{"num_hidden_layers": 10, "n_experts": 192, "balance_bias": false, "beta2": 0.99}
Below are experts of layer 2 (counted from 0) of a mixture-of-experts language model. Rows are named router (the router's row for the expert), gate (a neuron's input weights, with its number), up (a neuron's input weights, with its number) and show model dimensions 0-95. Each number is 200 + 20 x the weight over its row's rms, rounded and kept within 0 to 999.
After each expert's rows: a language model's description of what the expert responds to. This comes from a sample of Wikipedia text that the model never trained on.

# expert 12
router,228,175,188,188,194,195,198,184,232,183,242,206,204,213,210,216,187,174,200,213,188,231,214,210,223,215,229,201,171,224,218,201,209,207,169,225,184,220,202,165,193,237,191,190,190,185,168,175,199,183,229,189,226,193,197,170,183,178,224,192,212,221,213,153,226,217,206,215,225,194,204,171,194,177,176,239,204,185,169,193,208,224,211,206,215,189,241,209,209,215,191,221,225,208,200,237
gate0,222,209,204,209,203,184,238,206,171,210,190,237,198,240,199,193,173,152,228,227,204,189,190,166,170,214,215,206,205,195,215,176,189,230,178,235,196,198,177,205,224,241,172,185,225,190,177,224,218,181,184,185,218,227,208,204,168,203,213,224,178,215,223,180,219,201,208,178,208,209,183,205,194,200,213,176,205,211,190,173,229,207,218,167,220,225,219,215,158,187,180,191,210,195,202,191
up0,236,174,210,185,185,209,193,220,214,175,194,229,198,237,227,209,175,189,209,169,207,205,216,170,201,200,213,216,195,236,210,216,220,190,196,185,217,159,189,229,194,208,182,230,196,213,207,189,194,180,170,189,252,180,190,234,150,203,197,230,212,231,201,182,233,226,198,183,192,221,200,183,177,181,199,207,180,199,190,174,186,199,213,213,205,212,198,200,156,182,211,225,235,209,202,221
gate1,225,187,182,203,214,201,233,209,187,235,233,237,194,190,191,199,188,191,163,238,201,230,204,187,214,198,219,227,193,146,188,203,240,203,183,213,213,201,198,211,207,203,266,179,217,187,193,224,194,193,200,209,201,214,229,158,186,191,202,207,219,213,222,195,208,211,185,180,184,160,205,198,208,217,216,199,189,164,221,193,190,214,167,197,232,162,203,200,211,209,179,203,197,220,178,208
up1,198,191,210,204,198,179,204,208,182,212,207,181,225,217,156,199,204,169,226,152,203,208,219,185,189,201,195,227,204,219,191,191,185,201,244,198,202,186,188,190,231,199,182,227,185,231,215,180,190,201,209,202,182,206,234,228,198,239,162,206,197,181,180,229,177,208,197,203,207,245,208,161,179,173,181,174,202,230,189,188,201,167,210,195,188,213,163,193,194,162,221,235,181,190,205,195
It responds to: Word-initial or mid-word consonant-cluster pieces in split words and names, such as bl, br, gr, qu, cr, e.g. wind-bl-own, br-utally.

# expert 23
router,193,216,234,193,183,246,196,218,207,211,203,223,172,192,173,173,235,203,209,220,207,175,198,177,221,187,208,231,236,216,205,217,207,210,180,181,235,177,175,207,211,236,215,210,212,185,216,235,205,221,220,216,181,177,179,192,211,186,188,202,207,205,160,210,194,160,212,213,169,183,227,229,213,185,242,211,216,227,226,218,212,215,197,187,213,191,191,200,169,165,214,193,197,177,212,199
gate0,208,223,193,203,203,232,202,224,196,171,192,168,205,205,198,203,214,208,171,205,214,206,203,229,203,185,229,168,177,266,237,207,204,209,198,206,181,202,173,227,190,179,205,169,166,180,191,182,205,195,196,194,205,236,215,194,209,214,186,188,249,183,234,222,187,204,202,161,193,231,190,223,224,217,223,220,187,200,190,187,198,204,203,178,219,196,193,176,167,174,183,156,214,213,202,198
up0,220,217,205,182,207,222,192,211,198,170,192,163,180,186,213,228,216,176,176,217,212,208,221,234,212,201,230,167,153,236,241,222,217,221,173,206,219,176,195,200,186,161,208,174,169,197,199,194,184,195,207,219,215,221,215,218,192,183,202,199,236,179,199,233,181,199,193,169,176,235,202,220,191,193,199,242,197,200,204,196,210,216,212,190,219,204,213,186,193,175,189,163,234,203,200,220
gate1,200,227,236,211,200,182,215,181,180,197,218,201,192,165,202,203,216,202,195,211,216,189,223,208,187,215,170,228,164,212,213,216,244,233,167,198,221,199,178,189,187,175,214,199,226,204,197,223,198,231,219,169,209,168,193,169,202,209,211,174,187,189,210,164,197,207,207,175,191,205,202,243,169,186,219,242,203,221,197,218,191,224,188,219,187,223,223,192,170,160,210,235,196,180,210,216
up1,179,229,223,217,192,205,212,194,191,201,198,215,188,180,203,188,213,181,196,198,224,193,212,206,180,219,175,225,176,219,213,224,230,222,187,191,218,180,189,179,195,180,212,228,216,198,208,235,188,230,214,182,207,184,195,176,198,212,194,167,181,212,203,177,194,206,200,177,170,205,204,245,150,185,234,237,209,233,220,214,212,236,195,210,181,204,224,193,169,164,217,251,214,191,208,228
It responds to: Stray space token in Markdown table cells, usually before a number in sports and election stats tables (| 0 |, | 30 October).

# expert 47
router,197,193,176,182,192,252,178,183,211,161,230,172,191,200,216,171,223,191,168,203,206,211,213,188,187,156,186,234,206,212,200,178,174,198,190,215,230,221,216,204,211,241,211,199,190,220,183,198,200,171,185,182,197,191,196,205,216,177,207,185,227,220,210,202,189,182,198,209,212,155,230,146,203,198,240,205,221,197,192,204,165,188,196,206,212,171,175,203,205,211,180,207,179,172,184,213
gate0,189,192,199,228,236,205,208,203,228,188,210,212,169,201,213,182,211,201,224,173,211,173,189,171,178,199,167,167,201,246,205,158,196,190,217,203,200,172,203,180,196,183,199,235,188,225,202,202,190,199,238,192,186,207,232,220,212,208,194,162,168,197,202,225,195,185,178,222,215,170,208,173,189,175,210,233,158,223,226,193,215,210,193,219,190,197,163,221,198,214,201,183,177,202,166,218
up0,189,204,183,200,226,164,174,176,219,222,229,195,179,239,202,228,197,194,207,219,197,219,182,203,211,197,215,163,192,199,204,176,173,198,196,187,182,211,194,216,194,238,221,183,215,223,176,222,176,220,214,217,167,223,148,169,184,210,213,199,195,233,171,198,203,217,188,197,223,197,211,173,189,182,227,194,160,200,186,242,177,230,237,208,204,213,205,168,206,208,201,215,205,219,179,216
gate1,201,183,182,188,208,169,224,197,209,218,180,185,203,192,191,185,176,210,198,185,196,240,218,194,225,206,164,198,194,178,153,228,178,222,193,190,177,206,208,186,190,208,230,195,195,201,195,205,213,146,166,206,222,205,206,188,218,234,168,195,210,234,176,253,189,193,203,195,181,206,214,171,221,191,198,193,174,244,190,194,144,214,193,177,209,199,187,198,193,197,173,172,212,204,195,192
up1,208,199,215,158,212,191,198,201,204,189,188,196,210,237,204,186,201,228,210,196,220,212,175,240,194,207,220,174,219,212,209,236,176,185,190,202,185,189,198,200,203,190,197,231,219,203,211,220,210,253,205,185,167,206,213,201,170,182,211,186,216,174,218,219,211,202,189,206,237,200,223,207,249,207,152,221,154,182,211,201,229,161,215,187,222,194,189,222,217,210,205,193,208,205,160,224
It responds to: Word-internal r-containing pieces such as er, r, or, ar, ers inside names and words (Pyrrhus, Prva, Hrvoje, Anders, über).

# expert 25
router,202,186,174,181,202,197,200,196,201,158,203,176,178,199,223,143,229,231,173,190,210,229,211,199,206,204,166,234,195,212,229,159,201,224,181,220,210,211,208,208,225,226,208,228,204,192,209,195,190,203,199,179,183,207,207,170,184,175,202,188,191,227,210,203,200,198,205,200,214,198,234,134,212,200,200,227,209,200,175,196,165,160,188,216,218,197,191,200,184,209,180,197,204,194,215,244
gate0,213,163,177,206,194,170,225,220,200,157,211,197,203,243,218,183,188,203,189,194,190,225,209,172,177,192,183,195,168,211,194,207,217,195,192,178,174,204,151,225,172,201,167,195,194,217,204,164,203,215,204,191,192,199,198,170,200,193,195,179,159,219,193,196,193,158,214,198,180,180,171,155,204,201,228,222,190,199,177,174,192,221,192,205,196,213,221,199,173,192,167,238,211,211,195,226
up0,227,200,213,243,252,201,192,177,226,185,211,198,218,214,173,172,188,241,170,209,187,192,191,199,226,217,213,232,200,220,178,220,192,220,178,230,212,207,166,189,173,199,225,215,222,210,219,211,233,235,206,182,188,201,242,200,197,198,168,221,182,207,207,200,245,206,155,226,204,200,225,178,203,211,217,213,181,187,211,212,212,198,221,205,209,216,170,199,197,198,190,185,174,185,197,194
gate1,187,206,202,206,179,221,200,180,193,214,206,232,190,190,163,230,162,126,219,211,194,160,199,213,195,187,219,191,212,192,213,209,192,210,194,239,203,234,172,206,220,217,214,228,207,174,205,169,183,186,209,199,157,201,204,200,175,188,210,262,189,184,198,224,171,206,201,207,207,188,192,218,208,203,186,183,195,202,199,205,235,204,193,239,198,225,216,228,192,210,203,201,190,182,218,211
up1,205,230,189,206,189,206,188,217,199,178,229,151,213,228,192,206,201,217,188,195,223,203,213,180,217,193,179,219,206,154,185,197,239,183,199,181,177,195,160,218,217,220,202,181,212,194,211,220,234,189,193,195,202,185,191,192,167,224,211,214,223,190,237,248,160,192,207,205,209,176,221,205,238,187,178,209,210,240,194,222,190,190,203,160,204,202,207,203,233,187,222,223,211,224,201,185
It responds to: Second-syllable pieces, mostly er, ti or el, right after a word's first syllable, as in Cons-er-vatory, Res-er-voir, Pres-ti-ge.

# expert 54
router,187,185,237,191,188,194,180,186,247,220,213,202,207,176,225,220,193,251,218,199,214,179,235,175,202,184,207,187,225,205,155,237,215,169,152,171,203,192,190,219,204,235,197,201,211,223,196,234,197,191,185,234,192,176,194,175,226,181,197,213,198,180,195,234,190,162,217,205,198,197,190,223,204,177,202,180,201,214,214,214,200,199,176,190,220,219,192,193,190,199,207,218,188,189,230,176
gate0,203,161,196,189,161,207,222,208,198,182,205,187,187,222,230,214,206,182,188,206,188,202,164,182,163,216,205,227,195,197,213,201,222,191,216,205,212,219,188,142,199,206,203,206,176,236,228,173,223,203,194,163,160,222,197,203,193,225,185,206,188,193,193,159,164,205,173,183,163,174,198,167,213,223,213,210,173,207,192,183,190,210,210,204,171,189,213,167,210,167,181,189,219,211,193,185
up0,214,175,202,226,198,232,231,230,206,233,180,204,192,214,205,209,175,183,182,217,221,210,207,217,221,180,193,226,181,190,180,177,224,212,227,191,230,202,176,219,168,201,219,192,195,182,184,200,202,202,200,183,198,207,190,231,165,191,204,208,155,189,193,228,193,211,227,191,198,202,190,205,165,187,169,200,205,174,186,213,205,219,240,204,159,236,252,183,213,232,198,169,193,172,206,190
gate1,211,216,205,210,214,207,208,192,219,188,228,197,176,185,208,235,230,199,222,233,185,210,218,206,217,201,182,197,189,226,180,204,181,224,207,208,204,172,188,217,226,195,220,176,196,210,201,166,214,193,232,200,202,208,225,213,211,227,176,229,194,239,177,214,231,192,181,197,176,209,172,212,218,202,193,219,192,207,235,198,162,176,186,231,213,207,194,181,192,168,215,232,204,190,207,276
up1,220,205,200,193,224,203,168,166,207,193,185,189,209,236,209,199,228,212,175,216,176,197,231,230,237,212,172,216,197,187,203,214,181,197,178,202,188,188,215,203,185,205,220,182,221,211,189,197,203,190,186,159,223,181,175,194,228,233,203,191,177,190,223,224,190,176,191,231,197,209,205,203,166,202,192,192,178,213,210,181,231,228,192,243,206,185,203,226,246,212,173,166,234,216,171,176
It responds to: Standalone space or line-break tokens right before a number, typically after a month name or "in", e.g. "August 31", "in 1916".

# expert 21
router,171,223,196,215,231,198,208,222,214,201,198,224,229,200,239,191,204,191,171,187,178,225,182,227,192,240,210,200,223,230,227,181,195,189,242,200,172,241,218,207,210,177,191,207,236,177,213,205,197,206,190,162,234,197,212,194,182,245,216,176,214,206,219,207,220,217,194,215,203,201,180,204,214,200,191,171,229,190,241,211,188,174,197,184,233,207,218,212,200,221,219,218,192,195,222,178
gate0,218,240,191,202,232,208,196,244,205,204,216,188,208,178,203,224,236,216,223,240,204,228,184,197,181,241,212,199,181,209,188,198,195,190,186,218,204,224,194,206,206,181,205,183,186,207,201,192,221,199,169,178,203,217,184,194,227,204,182,157,201,188,227,174,179,200,169,192,177,169,187,195,224,191,201,206,255,222,193,207,193,209,162,217,217,188,223,187,195,191,146,213,207,195,236,201
up0,175,183,188,198,175,205,195,130,177,216,178,191,178,203,178,169,191,182,194,158,190,191,205,198,222,178,191,203,196,190,186,208,206,187,225,169,204,176,189,201,186,217,189,203,200,211,203,230,163,213,221,220,196,199,213,230,173,202,206,254,189,214,189,202,236,192,254,200,212,185,226,202,178,219,212,209,145,199,208,200,204,215,217,195,197,195,182,207,210,199,234,175,191,223,198,194
gate1,219,212,234,215,215,218,190,198,181,213,203,211,188,193,216,230,203,187,188,206,191,199,227,172,214,215,245,213,184,219,202,188,217,185,182,204,228,194,218,147,217,219,182,190,185,235,184,234,194,220,207,211,235,161,189,227,190,201,204,216,202,228,207,196,204,205,188,161,180,214,185,199,227,262,199,236,169,221,210,193,186,194,165,201,213,206,213,211,221,221,204,216,230,186,214,192
up1,206,217,204,202,172,171,197,178,220,195,213,240,186,196,213,182,203,220,226,223,213,181,187,228,236,194,162,196,223,156,176,210,167,206,191,204,219,200,201,242,184,195,184,190,203,176,210,194,202,181,199,227,174,234,195,185,180,152,195,198,195,172,196,223,170,223,209,241,216,173,215,212,175,192,233,196,234,212,200,206,201,231,214,206,177,216,192,213,196,191,187,176,197,214,206,233
It responds to: Words like family, Genus, Order and list dashes in taxonomic classification boxes, plus generic nouns such as name, time and method.

# expert 62
router,171,203,206,185,194,199,210,229,203,207,204,221,229,251,199,221,196,176,163,189,200,212,195,196,216,215,224,228,211,171,213,197,183,177,238,190,157,203,209,182,195,165,192,199,183,195,176,146,174,219,225,175,169,222,217,182,180,208,223,197,208,214,200,214,216,210,222,197,189,210,192,213,189,216,229,185,194,196,198,192,192,175,243,225,209,210,210,235,178,199,206,174,198,166,230,183
gate0,179,201,215,194,237,219,227,227,180,229,235,234,230,244,172,194,175,169,186,204,174,218,170,198,216,219,159,224,203,187,182,179,204,188,197,180,197,194,217,220,205,193,213,205,202,210,171,151,157,172,192,198,168,215,213,213,233,193,192,196,215,202,199,210,193,197,205,202,211,182,195,193,200,176,197,232,175,204,191,198,179,165,188,218,192,188,224,188,223,189,200,212,187,205,207,156
up0,238,193,219,195,174,169,214,189,194,184,204,194,200,167,215,197,200,195,199,226,214,198,244,219,229,194,230,195,213,183,217,213,183,208,156,233,202,193,202,199,199,224,185,199,175,207,212,230,196,200,202,203,235,198,222,181,214,200,205,236,197,217,194,172,229,194,211,219,169,230,216,173,192,183,282,197,216,200,193,185,206,222,187,194,204,195,202,190,176,209,224,206,194,225,182,238
gate1,212,210,188,227,211,236,206,218,166,196,218,207,178,221,192,195,194,178,168,218,201,215,202,224,189,198,210,149,203,205,192,197,187,190,218,175,171,207,219,198,157,238,228,195,172,193,164,200,188,192,223,182,183,201,179,208,167,197,214,209,197,225,211,226,206,220,193,199,234,211,170,225,191,194,185,199,158,204,199,185,230,197,229,178,211,216,227,209,189,180,158,195,235,183,176,219
up1,221,166,240,166,185,206,204,150,234,181,232,197,199,188,210,195,194,161,201,209,179,213,202,213,198,197,236,215,182,187,218,221,209,159,176,181,198,175,223,202,205,184,188,184,208,166,192,190,221,222,212,210,189,181,193,194,150,198,182,190,160,210,186,214,228,225,201,189,197,203,189,209,214,238,185,194,186,182,159,195,195,201,197,197,197,195,203,184,234,188,174,158,190,192,224,207
It responds to: Infobox and heading labels like Scientific classification, Administrative career, Personal details, plus determiners most, such, same, these, known.

# expert 41
router,190,178,219,211,207,218,190,188,218,222,215,200,219,209,171,192,195,246,209,188,221,176,178,174,185,184,173,223,233,186,221,216,217,207,170,169,187,222,157,200,156,220,199,212,227,214,201,223,180,224,190,192,193,182,214,216,198,213,207,213,169,240,190,209,200,138,169,199,177,213,207,216,209,183,177,186,205,231,202,189,173,198,192,224,195,200,223,184,231,196,210,205,230,207,189,194
gate0,187,164,196,206,206,223,245,214,185,204,171,229,193,235,197,185,253,212,237,210,202,179,235,191,164,217,167,216,198,222,193,210,198,191,188,192,210,219,179,213,171,218,201,189,169,188,209,216,196,212,173,206,197,204,212,208,190,205,208,181,192,230,172,204,178,209,162,179,211,172,236,222,234,211,180,194,175,186,188,195,178,192,230,209,186,209,244,201,226,199,178,182,202,192,197,210
up0,195,168,207,215,223,248,226,205,155,194,160,226,175,212,200,148,226,215,204,182,200,192,235,196,171,213,166,231,172,191,209,206,191,191,214,200,215,221,172,207,204,225,155,193,211,189,196,202,211,222,200,180,206,187,182,197,230,181,207,182,202,222,169,186,190,230,183,197,199,231,227,206,212,234,217,194,207,197,196,184,206,186,221,225,206,203,215,202,217,210,203,181,166,208,175,215
gate1,180,227,192,177,201,212,173,206,211,252,179,184,201,153,194,185,170,209,208,204,181,200,184,186,175,185,172,236,246,187,185,192,179,208,177,194,223,184,175,217,201,204,202,187,218,236,185,183,187,214,197,224,227,191,210,222,212,229,205,211,151,190,205,181,182,188,206,199,197,200,199,150,179,185,173,176,189,195,228,204,187,179,232,207,207,222,205,212,222,188,209,184,201,171,207,172
up1,221,187,214,223,206,186,220,183,183,169,222,220,208,208,223,219,227,220,165,197,222,207,204,231,217,205,216,156,162,210,203,227,208,197,208,202,155,213,217,187,221,192,192,195,193,169,211,214,224,170,186,193,178,189,189,187,172,181,199,192,228,204,225,214,212,218,204,201,192,203,208,250,186,213,215,192,216,187,163,200,223,238,169,175,207,182,206,189,175,192,185,236,167,235,207,214
It responds to: Spaced first capital letter of a split name or word, mostly A, I, E, at the start of a name (Agustín, Akagi, Nilsson).

# expert 32
router,184,173,228,181,212,230,195,189,239,206,192,190,183,204,177,206,188,218,180,200,207,174,204,177,196,194,177,227,242,183,228,187,251,211,167,211,217,226,212,172,156,233,206,218,225,213,189,216,185,206,188,212,214,179,180,221,212,210,165,221,221,189,188,205,183,167,181,213,203,183,220,216,205,177,176,192,207,199,218,209,172,160,204,207,223,189,220,185,220,202,221,206,232,199,226,218
gate0,183,216,222,192,201,222,163,198,205,205,171,168,210,167,242,185,202,194,183,226,197,217,161,212,158,215,178,173,185,182,197,204,237,217,185,161,152,196,220,205,206,227,203,180,208,213,191,189,184,220,201,180,209,191,211,229,238,178,171,208,219,201,213,187,188,211,191,214,190,210,200,225,196,195,186,220,182,231,206,191,169,200,189,206,184,204,201,211,209,186,203,161,192,251,219,181
up0,177,181,233,233,228,224,183,212,210,176,185,204,208,161,227,203,189,181,179,216,194,226,157,186,150,185,187,185,197,199,199,189,210,219,204,190,186,189,214,191,212,215,227,182,192,232,177,200,187,193,214,176,216,181,209,224,191,185,184,207,234,191,232,200,191,245,176,225,193,209,207,224,209,185,194,225,207,209,196,204,176,184,214,207,182,185,170,218,201,203,235,144,195,200,231,220
gate1,172,190,190,173,193,212,205,223,182,179,215,186,170,190,170,177,191,216,171,216,166,197,177,242,171,205,197,212,205,210,204,197,192,213,179,200,200,225,205,199,185,227,180,196,235,200,226,201,204,180,213,227,182,200,182,179,240,199,232,200,210,201,191,158,199,219,185,185,226,186,169,234,199,208,193,216,251,183,234,232,203,216,184,163,200,170,201,190,198,206,226,235,215,184,214,208
up1,250,205,212,234,211,195,225,181,200,204,186,195,227,226,219,227,212,153,210,180,238,198,236,182,234,187,188,202,205,199,195,206,188,186,234,240,208,181,220,169,206,189,223,182,175,203,175,191,216,196,189,194,228,203,194,224,174,207,198,189,209,178,208,225,181,192,230,221,185,210,209,165,219,197,221,184,167,216,161,183,199,187,216,214,197,205,197,225,198,205,180,156,207,217,211,220
It responds to: Space-led capital first letter of a proper noun or acronym mid-sentence or after a list marker: Görlitz, GRU, KB, Peter D.

# expert 5
router,207,169,197,211,180,237,201,208,201,170,208,240,211,196,200,210,210,186,195,206,213,172,183,200,187,186,207,186,224,156,178,189,183,213,171,198,211,221,163,198,192,175,209,188,207,185,214,232,159,232,199,180,227,200,191,189,187,217,169,181,203,164,190,230,190,170,221,231,223,206,181,218,171,198,203,181,219,187,186,178,205,235,224,240,201,195,242,188,199,208,190,188,193,169,209,179
gate0,217,189,189,211,151,219,198,188,232,177,161,207,175,199,209,186,232,147,185,171,220,198,226,223,217,216,200,165,203,241,188,193,216,190,215,185,214,200,189,218,192,198,219,164,222,168,224,208,210,213,214,189,235,217,203,202,172,220,185,197,197,204,178,219,200,188,207,231,216,191,200,190,216,231,188,186,189,176,166,198,190,219,200,167,200,199,225,201,193,222,204,150,200,207,213,220
up0,175,208,213,207,213,200,170,194,180,198,231,205,162,179,223,221,186,207,171,185,167,184,184,197,174,204,233,200,231,220,198,155,248,211,231,166,202,186,213,206,202,204,216,230,178,207,197,222,228,179,191,201,223,179,227,219,206,234,186,181,181,197,195,210,212,214,229,171,204,172,189,220,230,176,189,205,201,195,222,193,208,204,187,186,189,205,181,173,213,210,235,167,194,168,205,226
gate1,203,189,195,194,217,191,218,156,218,201,182,203,219,221,238,208,227,226,205,177,197,231,161,183,188,158,209,211,205,206,175,206,199,206,162,178,190,199,203,209,206,186,167,201,206,198,195,179,219,226,183,194,235,233,206,205,196,215,203,187,198,178,216,189,183,209,239,180,181,213,213,192,187,211,173,196,232,221,218,232,187,165,204,243,183,203,191,205,188,159,221,212,232,207,159,218
up1,206,234,221,185,188,199,167,187,167,188,215,175,176,206,185,193,170,172,188,170,198,208,262,210,226,235,215,190,182,200,212,213,186,209,241,197,210,201,211,182,204,205,205,211,211,204,194,214,214,182,229,215,164,177,174,214,203,157,219,222,211,251,183,192,228,206,192,212,213,212,205,222,224,189,216,215,190,197,189,203,220,210,201,168,204,196,182,193,201,234,173,228,159,203,212,191
It responds to: Opening piece of a longer word, usually a Latin-style prefix such as re-, co-, pro-, pre-, anti-, dis- (re-election, co-ed, biosynthesis).

# expert 1
router,189,206,188,194,190,185,171,176,201,169,204,242,196,182,187,208,197,222,223,223,198,186,210,213,191,167,161,168,186,233,167,188,201,212,189,199,197,201,181,209,201,245,223,197,213,214,197,219,199,217,235,201,197,187,184,228,191,187,220,170,225,188,226,221,205,144,204,211,198,193,199,236,165,227,209,195,198,190,189,147,208,223,195,224,199,171,197,194,221,230,210,170,208,194,182,194
gate0,185,207,184,233,174,198,200,188,185,235,216,176,223,186,195,184,171,207,201,228,159,204,172,190,222,176,200,195,214,188,192,208,225,216,228,185,177,216,184,156,190,207,206,205,174,186,155,184,234,215,231,205,228,209,198,202,160,178,190,224,188,177,222,240,235,201,196,187,195,201,178,185,215,193,213,200,170,224,230,180,194,236,207,220,178,222,196,205,187,182,195,200,190,217,184,178
up0,210,180,174,218,177,202,205,186,186,246,223,188,236,191,213,179,180,205,203,235,171,211,173,199,219,186,192,194,223,208,197,202,213,211,245,188,167,201,178,168,181,203,204,214,194,190,160,201,238,229,212,199,205,220,208,213,159,183,185,257,196,168,195,227,222,211,198,197,197,212,182,189,206,210,220,200,189,219,233,193,205,240,201,220,176,211,191,212,209,202,206,194,191,231,182,169
gate1,220,208,166,173,168,175,194,195,177,227,236,205,222,226,202,210,192,236,228,165,192,198,222,196,168,220,198,186,221,191,186,178,242,223,181,195,160,222,194,183,198,171,184,201,201,197,205,160,173,210,212,191,180,183,170,225,189,198,212,185,211,190,205,196,166,194,206,202,160,208,163,188,191,207,185,169,191,233,197,211,204,199,191,189,197,217,212,226,160,192,187,234,218,200,200,190
up1,169,182,227,244,237,217,211,213,217,176,192,167,184,175,197,186,195,181,164,237,205,195,176,177,225,197,207,213,177,188,210,205,176,166,215,201,215,183,216,219,193,235,213,195,211,199,196,217,228,181,215,238,233,204,238,183,198,202,179,226,196,205,187,168,216,229,219,212,201,176,233,226,222,198,226,181,220,179,215,200,197,193,198,211,205,183,218,178,226,197,213,161,190,194,220,200
It responds to: Short function words and prefixes in foreign names and phrases, especially de, la, San, van, con, plus Japanese byte pieces.

# expert 57
router,233,183,167,189,202,230,185,213,205,226,225,207,207,185,207,220,206,187,189,243,214,207,213,202,227,210,237,204,214,229,208,198,189,213,154,177,242,219,178,223,195,188,211,177,200,205,185,208,188,159,197,186,229,197,203,175,192,191,224,229,209,230,199,210,187,228,204,204,215,210,213,192,222,204,149,202,223,219,182,224,205,222,158,182,209,190,188,201,167,197,225,179,176,168,195,210
gate0,223,193,207,197,201,228,232,218,197,251,173,212,183,194,189,209,203,200,188,181,218,171,210,224,176,190,214,224,199,191,193,208,204,188,205,217,156,208,186,244,174,232,214,172,211,192,224,168,213,215,204,204,233,224,200,196,201,183,188,186,216,247,210,188,194,198,164,200,188,223,193,184,210,194,170,199,187,234,212,227,185,206,162,168,199,173,219,205,169,176,172,205,220,195,174,184
up0,219,172,209,196,200,211,222,221,184,215,167,227,193,205,197,209,214,186,175,214,201,213,215,219,209,197,235,205,202,199,200,204,199,215,190,221,145,209,184,237,158,227,231,189,210,194,221,153,205,203,193,190,217,230,209,177,200,194,195,191,209,241,222,216,162,194,185,187,177,203,168,167,210,191,174,192,198,209,173,192,189,218,138,169,208,177,202,203,176,175,192,207,195,189,188,205
gate1,219,201,185,204,188,181,205,218,190,195,205,189,184,186,204,192,201,222,190,213,208,195,211,201,220,236,232,212,183,178,223,156,224,185,226,202,228,201,172,171,181,190,238,171,193,164,166,229,249,173,195,188,230,201,172,197,239,234,190,209,181,218,184,204,198,188,200,187,191,167,212,220,174,192,183,222,222,159,204,192,173,183,209,194,221,186,218,213,216,174,221,201,187,203,177,206
up1,183,195,186,179,189,243,185,214,208,190,221,186,191,191,173,196,194,218,185,212,174,212,199,214,195,172,212,219,189,201,200,212,222,237,233,216,203,209,230,224,198,226,196,237,203,224,234,185,187,211,213,196,196,192,198,214,180,184,172,205,228,206,211,206,205,176,213,206,243,214,199,189,194,195,218,165,194,198,165,207,246,196,179,209,172,214,167,193,213,210,157,204,227,225,259,218
It responds to: Pieces gen, man, men, ten inside words like ingenious, genitalia, Chairman, Hartman, plus nouns such as people, children, teacher.

# expert 29
router,220,166,235,219,178,195,194,197,163,180,203,190,219,187,221,223,191,221,183,193,198,189,183,221,197,189,166,198,240,174,195,219,189,207,167,215,227,214,189,199,171,218,193,184,233,186,195,226,185,200,193,221,239,185,190,218,219,155,218,229,201,210,187,206,201,159,193,214,222,184,184,233,163,161,225,190,194,190,205,201,170,209,193,221,232,199,203,157,212,191,210,197,204,192,198,222
gate0,191,186,226,181,243,210,205,234,212,207,154,190,192,214,211,194,166,200,209,190,204,229,205,198,196,190,176,224,205,173,171,212,196,217,220,194,208,201,221,182,190,165,182,206,198,175,227,177,204,219,203,218,217,180,168,198,214,203,224,218,209,199,199,179,213,202,200,180,202,219,187,156,206,164,249,230,199,172,202,188,192,188,239,170,200,184,215,205,180,184,146,208,234,205,205,193
up0,181,197,230,168,221,189,208,229,200,214,165,186,196,214,207,224,167,192,189,192,210,217,202,198,201,190,166,208,196,174,193,202,207,208,216,198,181,203,234,172,188,163,199,192,200,184,207,179,214,226,194,213,185,182,173,218,237,197,219,229,223,180,201,187,205,185,210,182,199,201,186,160,199,152,240,225,207,189,192,198,189,173,233,171,202,179,210,218,171,176,159,203,248,193,206,175
gate1,155,221,200,195,176,186,198,196,191,216,222,212,197,238,197,241,185,207,196,208,215,199,206,218,187,199,198,221,217,233,226,183,224,195,206,209,193,179,151,208,178,222,200,197,198,200,183,173,203,200,197,179,218,177,234,184,148,180,186,223,204,173,214,196,171,163,231,199,231,212,213,194,194,184,192,172,195,187,184,191,200,213,158,240,171,214,203,202,192,211,204,190,246,192,175,206
up1,242,198,173,194,202,232,223,197,238,186,185,173,190,194,196,173,206,213,206,207,220,191,197,184,222,219,155,166,214,179,198,215,187,195,199,181,192,219,228,192,209,180,208,180,223,238,213,219,180,215,207,217,202,212,198,181,229,223,221,193,203,211,227,198,222,238,173,181,164,204,205,198,194,182,186,222,198,203,191,187,218,168,243,171,223,190,227,191,219,184,214,227,174,225,217,167
It responds to: Capitalized first piece of a split proper name, often a surname prefix such as Mc, Mac, De, Le, Pa (McNeill, DeLeo, MacLeay).

# expert 59
router,177,186,206,203,185,225,197,201,217,209,179,233,188,235,183,177,213,195,227,269,171,198,192,190,177,208,188,206,225,196,202,189,273,178,189,171,190,219,173,204,164,197,226,193,203,229,208,227,218,207,212,181,188,199,198,182,186,203,190,213,214,186,157,204,187,169,196,202,193,165,207,213,169,219,211,206,213,216,221,194,177,185,217,231,195,189,202,206,198,186,206,213,208,227,188,186
gate0,210,148,184,206,174,187,194,205,187,197,208,179,207,196,209,228,171,222,165,205,188,208,201,213,165,207,202,180,183,202,209,216,211,223,220,190,166,181,187,246,202,238,227,175,177,199,232,221,215,239,169,203,220,234,194,191,193,208,177,201,208,180,169,211,211,192,176,200,176,195,191,216,184,187,231,164,187,187,205,201,195,214,188,204,179,162,212,201,221,182,220,206,186,199,194,249
up0,207,235,228,213,235,228,206,213,226,210,203,223,187,213,220,169,236,186,224,196,227,202,196,175,233,197,194,200,198,195,208,213,187,169,179,205,227,201,203,156,200,156,185,231,191,210,165,168,202,186,215,206,171,159,225,198,203,187,215,223,201,230,218,169,187,217,194,203,208,217,226,175,209,197,185,232,213,229,195,205,219,193,210,204,219,220,206,214,166,210,179,185,219,207,206,171
gate1,184,201,206,173,216,205,214,202,193,177,184,216,201,213,185,214,236,217,198,188,231,188,201,186,193,208,213,201,170,185,200,220,204,219,222,199,174,223,210,205,181,197,233,181,190,195,179,219,215,200,173,171,184,193,212,193,206,205,178,207,236,226,160,167,211,204,223,220,192,191,212,201,212,185,169,216,190,212,187,215,168,217,178,255,161,148,204,180,216,234,222,206,246,216,183,212
up1,184,190,187,235,191,181,183,194,220,235,238,184,204,204,209,210,174,191,200,214,161,202,210,206,203,184,194,208,208,219,219,208,189,193,206,216,208,188,188,177,213,222,181,225,202,184,207,170,181,219,214,236,208,225,192,206,225,209,220,206,168,182,237,215,174,222,189,180,207,222,215,198,192,201,205,191,195,190,202,173,226,196,227,150,233,244,206,223,186,181,174,200,135,208,219,189
It responds to: Bare space token separating words, usually before a number, a Latin name or a following word after "the" or "of".